Weights of a small mixture-of-experts language model, trained from scratch on English Wikipedia: width 384.
Below are experts of layer 8 (counted from 0) of a mixture-of-experts language model. Rows are named router (the router's row for the expert), up (a neuron's input weights, with its number), down (a neuron's output weights, with its number) and show model dimensions 240-287. Each number is 500 + 40 x the weight over its row's rms, rounded and kept within 0 to 999. Numbers have three digits each.
Before each expert's rows: a language model's description of what the expert responds to; "comes before" lists some tokens at least twice as common just after its tokens as in all text. This comes from a sample of Wikipedia text that the model never trained on. Tokens count by the router's weight.

# expert 6
Description: Dates and month names. Month names and "on" or "in" before a day or year, mostly in headings and dated sentences about politics and government, as in on February, July.
comes before: "2", "1", "The", "===", "==", "==See also=="
router:499546452522463507480501505521524505428435554494533522513521517504486518506533436481534464451490506427471451514515495479428517511433524496575534
up0:610496445497464542460505517504594512475471527449479523514486526473528459504505497526452503494481529529468529504490501568472516428499533534466539
down0:503496516451526501515465429539489506564478537562516453465509568463571495453526537449539556566563502548469534375505491460521524422521501551558442
up1:509535552523454505501442477573479552417507537418528560504398532488481516504560483456568464502540480476508480447450551470508540512501445502528486
down1:466483494516486521495473509503449580465499553507461491500493486510588430474467463491575560505517481450497498511495489458479538556533540556436473
up2:561513521473522504534445464451528569531514513482528489511477541566625510548491479524479435528508500438507414503521505476480425480517466502493495
down2:425551470496498473488473463553482552505449514526492496529525511495565535472535524485529469583459505468520524514520509533551472449521547521438466
up3:554467501525515511400525467504505552502537544468526516509534475523466577491572492468538426503471511494495491418471437536505554521505452494437530
down3:471509475546487507533491449458449505496496425499464467488601434483527487504559515518489509441525488497491452542508403554530524586516544450505529
up4:554463479541506508425485514472494553492469581456496510492545467526542468549460453563522512559508473457465493421514533419514572550445476495476463
down4:510454492505532552509483506509483451508574557549380532530551503568581434499544467518510477478561452508575539477510491549518512470494535395478476
up5:566574520550508452542440436515515464411437474493526510406567515479561543496503500492494516493581505442509462498505454509394582501536440488545512
down5:540499450518532589507490538470506512481484486568456477499461552463448525555533551508495539522543519467526516509562469564505480450459547518508508
up6:465488541546476524544492506513528518457373502524510519477457492559490482538469481521437481480566575473453581463534512569465561557524453436478503
down6:562570494447554514532578452486496503501482458520496492561542492523521484526442481537526517477522433508561556478575522526562510462501491483472430
up7:549501505561507554440479463515506524430467587524542499458551468571463516564436431488489495459542561518513506493492553465464519500491544515480542
down7:567505552513450529531471446480496504523554486444488514433458535512442540474521529480506495531542557525549566532507468506503506500530469524479511
up8:473496472499512510522536514529579518419483465429547485509458536580526472495495451470473497476489479472503519465551536405537497511469452526477480
down8:493540492505487475519538573521458505518500522509488403536481474547482438487500510411498436517463492554502489550535497471498474441435580469556433
up9:529509509489531461480489475482499509479498520490492503503535415633480533547484503506491426491502480522439497537524513486463474490438450460545482
down9:477581481488436447466452435487528557458462420503426447548505462431500469512482535473474507492483452473501531501531476529449484441508503553441554
up10:463521457552491494406547507542533484466504539507472491486404530541470500537526486474552444448501517544470552534516517510496506511486481496490584
down10:497530512525545486481507431447444459447520476557468475470542463513485526590530565535517535489504444509463511481547526503497464527532587512468516
up11:508504565576462516517473476482498531503468475535518584496504533537486557559470479500464487564518509479508511484491526477450609448426492500495475
down11:407520493469480508521430510451469483469479479512522497485499491509422495558537467472515561481430503531499540498502452567472488450479483472500459
up12:477513441462469514500492540493550529512450534511482504487496503497520506436500507533465438453499485462422573531537487485499536472457479488530499
down12:518469451446498443491436513518505506516497472496517454506481467515501550468479500436469523493535524490490495476541502546492437492525472477586464
up13:551518537492498461548458480489532493457464536501510499417486582500532500574554526503515525460501516466459547484476538444434480493512539485541550
down13:550510564505490423511493512508516517528525445465554559577450529541537499501501597449505514434428554531468515511515524516503516517524499457542504
up14:495514502538527545435498541505471553478393445464491558491469500520556488473498522585477569448451480537482482495527504481546485498470504578468447
down14:435543383518478523534509474545577507467556481540406479549418487523480482429544487463463534490547531516463516551521439522496450523512473496479529
up15:521483448503470479496503507516456612459482509489482496491479481496551543597538468433525485500462536440474498445499446461492472541453454541521451
down15:535544447493523518518483513546526507525360492509466491498520472484499480410429504592509459534462543569504480463506560499480455420473562443410461
up16:518556450534559444364564473514460491508497479466497529459394544494465565477457467500472545495490503496519537546571430521471540479499557495528521
down16:519461537512498512540458512524437445490463484467520565482461473517430399549514503534465514516534511479555521498525498528577466591468559470467488
up17:539497449533475507475513481534452541465446499486554491475522439581501521482580489560551541419482529497514489489509483502546504556435521454538527
down17:520437539527563539509513547462584446526484477568468428546516581536384486523559430527548507482436532513570418468505538558472519496525541502499545
up18:419503511562452474420487546533527525465499499494500552483419506504471523517517459501520458523529488504475529477502547481485525523465490507522473
down18:476467498546461441474490496540511484468483560480541470473501556446450500548521532491532519496445547443442446555493424459478479526505467494471442
up19:537444459509549517456529516513471508447475507520468508445497478534561541515503534448526504430515412467439424446461521485436500534437458501518528
down19:490554442500504540520500519472464525483407473514392441503462489500526468446515519505520507489472450492466551525528470532488490489545506511502549
up20:496540591530417514498444501550595544538511497461513611522481494530490482430478467576495458492478530517503482495483481532471535528427523439488524
down20:510486498508537509459483443574392473573547514592465453485479533527532471467469448461572503515492466475488468516482439516501464554571513479501496
up21:483426560521469485547508419458587509546544513450511462434552517520563535493494475522433538465495414530467364499494518551416453515592561467448458
down21:519513530562551476531489516458514482568557507486495479481528495486480491519517518445527413512532532516434488548431527495537425540527498468543536
up22:540483420578472489476580534544533515452451579518508540468547472622533536513485457498467424433457500465517566455522464506494539437512546510525527
down22:538471455452537521493492461534553522499515437532513429555541470491544497470508515542465531549573545461491509401481543458494499501464458464546499
up23:535524444581534478505512517556482520450486494471517453488571491484599528547541519460504545515519537542492471500514554525513480558540477350490471
down23:543431555490507497490501502524487503487447479498541457475490495458484475453537508446535484509473519513508438475460468503517452464526436490505485
up24:486479490573555462545466452497516510476431453533508523491512460490488459475507404536415525507563464538516520487489429476455511446485471462517501
down24:494511433570507532455488525526442466488487471461582491561463547486458454469524462477491532535503527511575510530530517479516542532471531487552536
up25:603493497562476536457491471487512522502466511490517542436532506523592575478528448481570519398508481490470494489478488499466479479508502452487551
down25:533530515532464461488462505437454502581436446463563467471524523452527438490565518518457505459438480509502500565495418534517465540496479500513489
up26:453498499478467489485451474510515500420532482489533463495401520490511501456562420560442386443479598419445531555554528540495469421496453511523506
down26:416486442512542545453430511484524481501431518495575471511504539531485512465414541552550551473477434455524528497505433542477499546529494545530495
up27:441516437505446517476554459502484512442481520527481510479442532458520481445528466482527449509521490497441480447557444434478467487541489534444520
down27:493531569553529521516442486499597558478441479553463470448535415531507488497451506514472555504578524536538522524514436518420484461489472568489452
up28:492532525562423534454511490505492501531490497517547522500473520482515534498597494566504492494462529486531500480473471513459577486476467533548488
down28:495471485620476511459481491520516445536509545509496418492419505478529533454485481489478508519490469609598471472606488425502529511542540491503489
up29:544531443502468472578521573538424457494509481557506531489470511528522496513501430581545492499513472491502536503498480516444495539549407455608482
down29:569504480457519442470463437432546490505445469524430511536612479542484548512550558523500552512539476534460490551441514471519511509518545549450459
up30:503533510546483449456447459470521501545464503538510546452463529454498508428524627562516519471530491488438555428503509508456530583459530449504526
down30:509606505530573513463553489428531515484450492457537591468442539479530466494513491536559560494434541564551516459477493480518466538563479528460468
up31:512534445447470533403472573483511564494532521483505560529530486530468571504450430498454528475542537530494545461500399499461440552545515426527562
down31:492469488407509507482446464493516439529529528550370488493486493458483488488494468478485442548484602431565508433526576566469588515442464477454476
up32:520482471504530528537488585508581532483524522474476532473520496475522525487504447577441505490509500496474472517503511511504449491478551491526464
down32:471479429511511516524516555511495536522552439490573511507568535464518450458455540540430501534490550471513558495451556452473535519513550465560476
up33:500464531492470457518472520559517490487509492442550530527569469462522448506531494502482442427487454514500487504539434551514472606476476538498532
down33:503440461517473431537518455547460467471479540570457516510511459465493491445444492448513403413402477530531517485413516500463488558489510475498498
up34:464487546532503505498475466443457498517475548490512488528508568506551553528434562497422438525518502451506483456491506425439455493448490541486502
down34:430540539491554563541471482538456541449604560461461499534550517520542458498519442534578471523521467476506414536465507453545559444456542454483396
up35:522477491501499533538596476494502494363448538539497468499561519548561504528483521510459533461518486545488427468488559540528481513476485473558498
down35:490491498482505496525464509523520464471540485477498496476503572509450466539480467516474516438492408544510590520480523505554470452509591511540550
up36:510481428467371492513520472492460482496531491503524514507480501506502605508490477479477442496530532476443527540492464488474528587467510492481505
down36:507505487566497530499468555562546466550587485510682429504536491479532463523544521428440517545388572456448495524466474497518507437530457448456565
up37:509484483540504516536503472513503514431492452483520441422530473479484525479516360448506487522484529522488502524580479559490564493538509448541591
down37:477480471485568504517486471503483529503496521548481520551508535604558520496529474459583512540519444541517598457447477482433500530516471504569515
up38:440473577532497532462499506457471543577417466510498561500503470526536519487470461519548502477544461504472424514500580519472485583447533446503473
down38:467442421556439585512515507554489498514552526450418516525458531537451563508477544509501477471564454556487469542484519480437531561495559531514494
up39:477512535472484480475533565513542589491517396483554514467512505482541469480499484417504518481445521510404481496589482495514482467536443465526561
down39:463530464478547500534404498502487583558467385501488464529553564435563489478531549498522511506497518461464522426493527566501494458537479469516533
up40:498495487505472532610493537522526475539556617511524480517467492570559529563461440539421510469504535495482456413505489536492525532562445442549452
down40:547500547534584502547493538548504475560522518498443450505532419442483500535542478514475506476530613541490460483494457495587483435502543532542512
up41:533553447536434472430496592500516587502416478462502547505591443513500536451533470452494425483492488507486456477580527512479567552436491525544448
down41:512546473454493561454475496498504530511393454466502514529564490520509545466469494468526531507518537528519494524557500497442433470564528476516537
up42:496483553524496497514490438468518509443478500460528521511503511464549533438454480481499560521512476462449409536552546415509447488493497552485542
down42:412560434443440481572472484498516474513542495445554493419532587482514476556515479556477481563530519461467475481540508490527441446441530511530457

# expert 19
Description: Table digits and mid-word pieces. Pipe separators and digits inside statistics tables, plus vowels or letters in the middle of words, such as Sp-e-ech, f-us-elage.
comes before: "0", "1", "2", "3", "6", "4"
router:525541487540536500478526496529529488379489514533572463443481501529518490439475528499423481426487516453516472508518468552504621478440532488493520
up0:495519507585470471490521512562572507511535533423564484499506462567576515517408503505522566547436544463510482421476499444480525555519535462418526
down0:539531519550467492462526570536568487439471400449528565537402539487468539483558473548493503567485534465437482483556539536473514453477514398468518
up1:517499478535519472453491565530545555413473513529546480545583476538507623474571541470413490479538529504502515479485518558593512440460492513566506
down1:543415489538512535404489510463600568458470549425455512439502421453558474482508442486488450490473459510533488503506519509484513483577498541455495
up2:476455557525474495496455472570518627482426528538461518509465488543432511511438479482540501455554496490467452516485519511502470549420516506443517
down2:508478503558547513473467506488503419487545538491451549536414476457461483479464495541482531540524476523483482513563485494462514568479385566505452
up3:598562506551481440525526522536508572472495501491541515474448498479403466574460522519513523505508488445572470475458541504513529453462572545588463
down3:484468406549439525524499484529494489480542484553506455535515472539530423532487496494520524498476522572454562542523465623526469558469497498524566
up4:502502455540539423455527533508519506435527435442509516446550486527479559504447494504507518473558493514571466466467520521473533435527494497482454
down4:484546590480452494535554516516513540470476451513473469373479499461482451507496555555454465575489519541433474527486523548520541524554531449459525
up5:465565549508517532495528459442565472502484481460508521478594442494487530490490511549463485488578536508490527451497428521534539452483564508531525
down5:474515470535466488492466477487452458448518600534517463498510511550464445428461528488508516495534533544479551503458433511592493549513529475489498
up6:569427535555508454510560514479489561561419465573513474436541507496574472506527447466530469534609455515489520427510483508447559520518481507445464
down6:490552490507473483500484501512493528476481478522537464460441493458563522468422430496509439498496501555513453452537458512495533514450516548445521
up7:548504568495475490540560508490526517420463571543497543497434526460513532527481455490537547529482485516532459576497553450476549490456488493511625
down7:482513595534541513529508528548530551465460476460551518543517466528532538485465542421474483458505487486499446495500539511442476529503497402476439
up8:474489476499516558519515523465493461461522610489583544490475448508473482563508482579448508480556460524493488456500490439462485476473486534526502
down8:529435504580452471471433569487520546469439544578442523518453535533517560474494436487598494526471516575487523525423508562480465451518455476403447
up9:474548496517525487554577555519513519490412552484514550429513490511598513463515486494533534550453642473520444475525516543571523503559492492507492
down9:509479486555465518472470454489584486503489563458535488485521504516458415509470491489502482567478506543517466605531444568465481542479458425525571
up10:538551437528467509512508497571526530452503516544506497456486487411449501480543416476461523555444411469487530513511501502440507560501442515484520
down10:486549418492496440472557474463478516521529499506501522450478540573511445548534481457500407534492564487544525513558537524464505500484485484485461
up11:552555483538475511512524524534503499480447461547558519468516460482496497545454444525502538511564479495573533451467537495502445596501549476495533
down11:514488485548499552456516559476499526484441411557534550520496458481460508535470517484507532493527508449521481492539484572491507563462484526507486
up12:498511510523478480495484548454527512523451546551472486465422452558499502486423512474427511562519460419501488442511534470425603478468488532554481
down12:564538509501466540477513410430440463483475506559603524475509534584582500532502480474531472502590502476511480488524517519472451501559468410556454
up13:502515478532524482476505538545465517489455571488507486576451459534482502532475533600503514463513502469459472485510419546497483449470495474543506
down13:526542463490513518450572485515493446414481460502489460489512451503538523547543479559566506525482486437435553527465517538496509513483536500521524
up14:516518495524490525477466454475541513503466514492544586511563492467535484545481507497605459472519497486500521409468518525465484485531501456419485
down14:528468543543488578522500545508529452459475513527505474507446475480479488532544526457476505517531552476508484431496497532475500521433481424544490
up15:445555476512552442465543531498529557420469535602559474524401456504530499536446536548454487511419497536529508576561570574493391498548516476505465
down15:449462491459536518438547503529568482533590463399529537526506434516490474539477532544403474489548441393509516464525485533527580524509451497602495
up16:556492460508480483521457483505489499511389547512469489478538469547427469468536493524421405489504534483484494539516511532594535497465561427521498
down16:558443475509491499480469526480517428495474493495534540570455538550448464538552543594505516468466521526418491497470486448494518480548474497510506
up17:587476483574518542497476566478507515512421535534495522508505489492537445418517457477550519505480523453495509440554479471558537491379482516478530
down17:467528459399538492480491558432536558511469499505558493507527473489587452482461512489467476445495509533542593528513469538526529503472455515509488
up18:516499441481556546521537479472485495370556504526575510445477476415595579507376543572499539470525444561457483500486495515503532506451456534463555
down18:467484485498549516523450470507526545582468525514574487488520529456497474555501525536520508500478519509510474455489537476511516489517525544500568
up19:496525495448538469491554491485557535542561531497504515455458462646558563484436501551497495441453463517496461506557518484467485473545369520548480
down19:466537480542563559498482468577432502445525491453445564463517500520459521565471551508516456426592514483514463532543501444550554488539507430495537
up20:492534505482516535473542490521548448454402566555503533449470551459549516463487482518478548500517533505468486486536504528504388511539525514451509
down20:472502512505501534442467426474542569554495479456509473557519455447492541510524484533491546518542456479592408484451471524514506599578467434551555
up21:644522470467448518467505470461490497483443458456476466466521470500550506513485495455461487449522487579485520515513617529517549516424498494493541
down21:432497487461500549459463479477482454448451492509494496466462506556432513468579556544466529452450599511547418419515536513404484535488470468479524
up22:509484420448538498509467458432577516461566526508527505518448481436470485477481486513520392441495527566516477495483529468458540461507543473542475
down22:520501569397469499559492515510480570561513475447489492479529487501578502512458553487431530466510483470533493482408583502436514495481491577514485
up23:513436519503472537500531464472497561396482530529481510505498405502513531505473518533433490504545555533459488525513506507485566500475499588531506
down23:483535481502510543576423521397588551521477521465441574518490536467575470541465487537523549475460549499502510514518497555547454492528466558491532
up24:490455545503468506459554521459493499469487465494506474474505489566491540505529521461463467428486533496460435436508535497489526539549559480470486
down24:543527495530478505496533557552449473534448525491458502465462514547489468467494472507490480519561578544433432571493528466554519565431530440528581
up25:583481547446495457496610520542481557494533440395526471434538511486500491469436487503431504507482559542493543548464569471516498546469525528509509
down25:510508497520483494505495455552431496504562515518525427415552394479520435470481401519547496551511597483498487511469533457485486460614459529509524
up26:475484493534526500484516502551555549474547522523538537440494533574481485486463506499531523531451465505488492537472582537541465509479498459594503
down26:494429470495516431551489537499472450470465532531545447480488542506426525482489499512509544579463606457484557434496544501498430500441508478525540
up27:476482489449472503492546545525500452457438508413528445531500443438560529523467498532538467504527518506505564475458535446444595506543551480500577
down27:477427394538456487509536443459542476507411481491447457477486578433479518461444473495529527571492558515466510444527429527518497434544486528480503
up28:488525459514494487445487496526554446472434544537481518502515482562571556473492522513505469545492523473586592467504544515540547406453433467500580
down28:482434485496529452492458545466477489554557527521405508523509488530468526435508544525536499576480454545536423541473518518596457567526457532593493
up29:471529550495485456459458573537509501424466452582487507483537496427520521507434546516454487451507578503438424540437428553523560502443431600449447
down29:490509427514483464431454493567479477463500524531451556466478515560428517501516457494484473571503448507543437480436549498526532543555505562481414
up30:541497485480517511503493529545560540501463478487486506487483571521601469521439501497519453477373491456513517429494540451496503545459439544523506
down30:504435588474505469486489541581475502620514511468546480486524456545444536507543450503481522549519444590524527495518544415526538595521473490511465
up31:520514476460511470552470548533539469508496543505537504513461376551533525444438516533432458520504418489489517443506478533516510448484497516559493
down31:499494572481485523542506532488466477524454519494516570522444469525530543508537545538498540494436470508506524541466508521446467548438528502466441
up32:578502494434475479548441414547483534451411540522515497392510557484533557501561512539512392456529440499393503548538491573491577504505471430552445
down32:501458533515484468511485489515475563451490501460512456425514458534514499512473447530430483588542504473540500501554445502470503488495442481469499
up33:495535520466564480518503427594478511482475554454496551474527470533510490458474399527440432517444495522483502504530478511436531514501446523559450
down33:574517536508459481489528461527464455519513503478462450481472530583436521564526533491536538430594497417499521498487472461477515470508536562544485
up34:491448539496504522500434462514483450455447509407536574473562474567426498435476542544552496540436454482455492511512453437552542564456455502537488
down34:463487499527515478532564503563534533466491468505473531520433483527519587552557531509482477521463526511532526508481524501569457457494449602483477
up35:559515486580479559565495516540463480393472537531543515486486553487535488467510561532403470500541490453499536395562472499523520516475461447447476
down35:482405529478502519502453494530436562508569571474453542530541579506488499482514532512548532543516475519551502508566507516462482541486473500543609
up36:500533430452499550518453455497553508472496489493494506453499498526519542468558536512482550485508513585484404482496466446479571485479518550437431
down36:550499528492471437531545446511515549577524497498523453481534515430441505563451472418489532608516420488485463434559497481531514457477531474512508
up37:589481493537504514411500543561510481502513475423439504491504495508484450487492473523439506468480459436511526444458500491402584459493517554490514
down37:512457490543452492554513504579554459384503566500515488545497522535497466471489488488578521429480492494439454493469457523600511481487526511560479
up38:471480434490482427546455478508476497458483498457522538506567565500482534505488476602454510535562484535461393586533497499482523471471498558559490
down38:551500512491559558572515485474583492469441429491545489487427508476513457555474482485511526484509493443518553538553461508486522568605508463489414
up39:562530486467510485550546494495520468478475549496511545509464548505539540523515455487507449541448499511465488486542514515527606491438528486524495
down39:496520590522458457466488500484414483536554540513437498545528530510520429486524458489487530494559477586485559554468510461517586471550441569551473
up40:480501425588494484430511568478510508541452482507520520454435481515511505470460529512400470460515539531445469499482508550529459492537512494412498
down40:536524455455534520514507475598493521517531478421573499533507473561510489590509493495494441494513523476572439515468583460507471506448528455487459
up41:509519516556479468489474495460445581472499569479519432463450554525477505552516494552570411517442501463458513466491499446482549488431487573445512
down41:448496533502495560430461555508510504524486482378570444431607529531426488495486503459500501502574487531586540535474542465469498473527472472495526
up42:561505519511493491537492378581503496478456455544512480392547475499491503454499467482523454455495505548449594500533564510464501510492460511495565
down42:486504494515501468429429475460573568479500456494492487565451540480539550483487557540483508541514554607512527579539563523464464526496499413490535

# expert 2
Description: Sentence and row ends. Line breaks ending markdown table rows or list items, and sentence-final words with their period, such as "ability.", "it.", "season.".
comes before: "| ", "\n\n", "|", "- ", "-", " The"
router:471555513532481486524514450469499548458516504508541558457498526552528511503482483483485526502507503472507454522530447551472536533434481474541567
up0:489504482524523544443453555473571488528484506555539406488482404485479516526417488489539497488510539458468511446478475479417551500462478487483508
down0:520464433483483511512506510537556557548519535478641416484494508550543541537529503505498551462435495481461502460550449512548536530478495497491538
up1:482519474520521465536479518495513499508467561536513511476505428470477579549548426573421434511543512491523363459527486468511493550455517514492514
down1:452540449528539485423535514502552479512535533468568490485590559539575514510421568511510505465508540485515521456479469483532498437448500475472517
up2:506492490613471466464494436497576603461463519508489458515573517482572469555517509472516548556506475510475495461511500495417584525509516501547508
down2:493524522606544538519509539434466524443527516505667488469496474490440564571436479482441568516460485466484523532412514541492461491493516461622554
up3:504469473529463510508517464488502513546457469525503423481517556501535527483491531586475503517518432501481536484507463405428527550473438499535448
down3:477476539482502533509502466449492470456421532463487553580489465535457550500550521546493498525443515613510546511537554388504546501560499454527485
up4:475462549499494490495565418494564471494421535511480397406572489527469541475487540451491543528557449475487546426532486501513561507460492440584530
down4:478466477413512517454468517496449541483521507476457495512498488475527436485526466510542517538522497486473551459508548561544527537502455488498497
up5:501460493546505487519498527495544550452493512523564489550462484562536506564500449561431460437551497458462565508482440561529514481516479487540532
down5:428462485557512478501476487562439519546488492554564443429499505500508507474508457468487618495533464486443466498514513497464522512546479492471598
up6:481495529442512522523494480491475535376474497465491502534517490505556518487509491514468418460486497515502552629535517564451509500453519534489527
down6:499492496502488707478517507498521505476502509498000485509533501497495500481482519531491490501492501618499489494537490520471513529485544484499504
up7:507533497535522471508548462498613479395563484537486503530451486576556513533479461532505524529498480482519533484489488554467509480583438467558559
down7:466504569428392511507490504497457510410483484530626522518467505519513496389511429481479480547485551488504487508501454544498480482452483409428459
up8:583469557522529492433547505460540551525493468528506560535525484528476501445511462523510474473460498481540531495449528479503575506436498515548449
down8:461512502578474454542511456444511490532494473463592445545505493493511424508533468478487507488472517559448533494559477510463512531505522547450443
up9:476541541585384463449591503492581570481432449497533498461493547491454495421500491480549475458485517457502459472476476521418488530486479510485501
down9:518549547535571480410504459522503452523489475565483548483429542544548476476477487463500536493433458484569538471461416465487553466496415497440480
up10:545488520532454505463536493520506469474503507495499534518473478524484486500511520477523480398511418507507498492498423428493544491500477563510551
down10:512552517462514502518525437509487484480516506475655509534601461562445513457468545555504542482547429530516531456537518455547476516465562497449489
up11:509447547487510505463456432547504503521429480460474512509513511470514482452476508460466522490478519491487537368516541543597517532476493486471423
down11:436509475501552643529489466422467505494401528542393470464449582466493441545498488524490585448440501462518481546520557474490632467549493498459517
up12:576435471515475481468466509519536485477459511544514488468485490515538494556518463490514491482541491538496491408487509534542553481493473472458552
down12:440499435502518525520531470508528552493533446465216544562555452503507514460494557585509510486480502541529471496514513496505515480529473494590453
up13:456495546517518452467541550472578489467499505506499466478507496491521476488483545498499546487491493484479477535556420480406500568526499448546544
down13:476456475582447583441511512476532468543456537496247530560539478475468561520547470478501477520478492532462503494550484395519569543431534504572550
up14:449492490546462529459525492527560467494489502509546492494392495428519528455471473435587538466496558496555500580498508456543504424410460495482464
down14:517497449517478412492445510590492545572476523496621473454443470420531502536500493478570547448490423467496490485519523518385514548495542574526510
up15:420417534486428467512511472479501546428483472529458526425517438577530482540536461542445534543532472508506441533544471505448556492533450507528551
down15:486536459469527479502498478426528507497391523518476469471517492466444435491507514504526565510518508580540539458546500507456510445535498489509527
up16:539567464542482476481513537517522539458553519453551526449485490480470470487480481543447472477478539503469417507468574459437504496500465466529526
down16:480455435568380512501448555460426471588560429528454470443515490467519539509434538489468484488496434533453522526556507510519505534522485473465507
up17:474465482485544524474521484459490525509502473514498481479563440554549479512501476496468470563558527489459463447547547475468473483484473554552437
down17:430490515500463445462459558533541524457615464482639444519524559523600464511519478433509472586488472529526566513517606498507457523530459500503435
up18:521539487520553524479519478507500524472530526494539480493554486475509525489478495544492526470506539475500480455491459471493528617509524425509502
down18:583514497480471419475475488407519562571464536509522521530467460516462539484500551496515522528538500461557513543477479521511493500521459530487527
up19:455537419521486494404523532502567541522530559496453528523412472468508483501488482471484449539487501439456457550508577549535496457483527500441394
down19:507481534540503516514510557522547445460484495473659454434505486412460553566411506483468460509527589460562522530520479476499470526446474468481458
up20:532508549501460527410441484570593524522510465496493507494506520592414522467447523550504457490521475482525532554504468574488489483488509467493526
down20:504470551455496512546503501521467430592557521522422512582468518534489532459554532449487485460526539538470497416453562545509479517485441517494535
up21:471553511481484524496478517532557527495540500484490511479523525464497480431442505523609515504535499484501424517572518502545421528394482494518452
down21:468483491577499511512424472435491407475549403484530481460496494562418490544496494460463442475524528404533489516561460587487516502561515431542460
up22:503475459547423511465507518506551513505485435452575524509489546519474544470449450462477553479449575468517509500486524502457486490483457543545545
down22:568493448490490420428507500473413477498568446516592514501561491530485456426515436483438474528476491417535519528526534484492533492466473465526502
up23:528452496560469447536482498483504535459531485519505526513471535536550465472547474467548451502461587467522415514514520504534522498475514459502567
down23:475520510485480451458432592522511491553468581487713484534519499458459537419555489528509504427481479469496504529452518503421485472498468533496445
up24:494495553441499491495462509500501486420467457421462486540478482484584521434538525478451525470503499525468507587577522501462503516483540538448552
down24:516497496507498690482505511488500508467483509499000485504522509507499487484488495528498492479490494627498494507530494528469511516468544493503512
up25:479548443550471483346452469483510464489520529480493471480533504535574502446525446461483481540476476425486518434554419436396559494470464487510576
down25:536487620503526407566481529477455571524510480562439493492466519552502494509454475538423457487466470491480485517471461530453477497551518564525581
up26:486548521537501477561535567481522524489543512513505526496391482565507507480531465472538455472510467420456556504506472488524526473457439536508595
down26:517456579455543512487551492514501504527492441549486527506414491533564446444489546463483444568507552465498527478523540461490502475508488482474534
up27:546521531528515492494450490481525525449564569512556513544458532496519434517507546448448529451488427523479532491499520522473505533570521467489486
down27:516499431508488525533439595528490496616528472442560485489535571459558561544486493521467555511519499532491478555513394468527443508474490525510505
up28:550457470520500477443548500505439549484477489476508534462499512514559527514527487499597498506494440462499538517446475440526506428468488568574529
down28:514523521495491452525525506537516459468470460504633435477418487491510518534579526528504400494485509520484567496548578468525596517482522528457498
up29:480584515517446446445466483534515573553537520488540473503472423505539494402444538512496524395462528532498464581558492479487566479492446508478495
down29:555463456460486405483451499523543479491472505470658436553505520460512499511493486468569489474446405539490491521506506494445520516499497495519511
up30:544488502517496467489533500479511510442441461535472528479555533477537504551516471507482513511466523458568531403460490549479525492551453500530528
down30:487502581532454465529473425512393572482509455498597494546511514491460430423560483528466503464443543529518507449438518435497508530469457486484480
up31:481484464573548446525465505531544560544484521473510433495536478470499526525404466441462482555541522495490474472519524485469492459499453481503514
down31:464440507478505497526526447464527553529584526512563498493484492468517592489483451473483525490575470547490493423540469551520516465451538484527567
up32:500488482545489511530553401441500504503463477515512503449556517521528446513462477493445430541522493468513521437480504442468508484471528442494502
down32:436524531558556478608521541562448566502522497543560405493475427459593511467527537537526517473479520549523517532423531514553497514546395442535539
up33:511497479517450470505575434460542546426490513551477469459492483451552533507462463471455412505545520517546503468473554521484468483407490453557532
down33:521547458580490464532502602557553515558599514488501475568534401443484540481440515524549513472521496489456471510500504454541547457520436485511450
up34:555510541539496496441428452491512524507514498433506467375530494514503583520520483431484483496508481497484429509469558463386456517532487516505452
down34:540458553485495528435557498478451473478508506506642487582478543594522439488456464562469480492557516520476490440440522472468516578449526517507487
up35:483433511471487525523487550515446496438461473495458480512516498486486529455527538481452426467497518548466464608548514489500516585496512493473582
down35:516494507507500697493502507450506501483494535492000493497519495522485500489484497519502491496506490602506503493517490528466498528485542475496503
up36:486558522562498464449469487555485503459484509528528540475530473436455501494472457448514483555459525485548551584523528428486486522451501408490472
down36:433491495512548576456458520457499586460568481432586471444464468489398497540533467529466475528400538462496448545494498569531472557522554430540541
up37:483507522559407490485473495515528532550457484508525505468451511507477458473418474496516460604450564522458516501518578497453655534466443436480504
down37:560494451487558520492570464523481532490477531475662400528511524503481485481472496515578467499530526555541539389535469497590464483547519530487511
up38:563493504575439486497483496523539569471488417494483535494534446539507475494580435637494505493482530482515471449529416561473498513495511527517482
down38:497553557531456452499482517459508506540509457559499506511533521460501553499553437431511483489493448470450527476531463546552517484497530526513507
up39:423504562507477502472508505453523449535515506529527515462504500531593544524533542521502475512460543465480567465535475540443473535473490464511484
down39:508529538508424506492563503403430505447514460567541548569510599491511444438527526453503496515507468478539517485442544447513559559527459475522501
up40:552489437579433451418439517504501500482487526508527536430577515553457467546399496421422499508476494527502391528506533467452536539555491465426510
down40:499503480496493473458510477508534503568574488538653437526475469496459515444598492488517572516595494453528526472542509431500555479538590557493452
up41:478527490459513521498471543506535527567492621515497486557455520530517579539444453480487526482463587509416530516493565553497493534444480504524501
down41:486458519425554513446496514468477508413462508477499527546489504520494532481477530471462547477581397496462440476531484449493569527486443464450472
up42:475522500482407490452515518542564555462444458496491478464510424553547578444506485512454524471538570455533565498495545528513486531551518518604500
down42:477475550478507477474442554491507452420491508554677488447452487501453540480515492475513451481429484493499514530445558538465538533472572424469511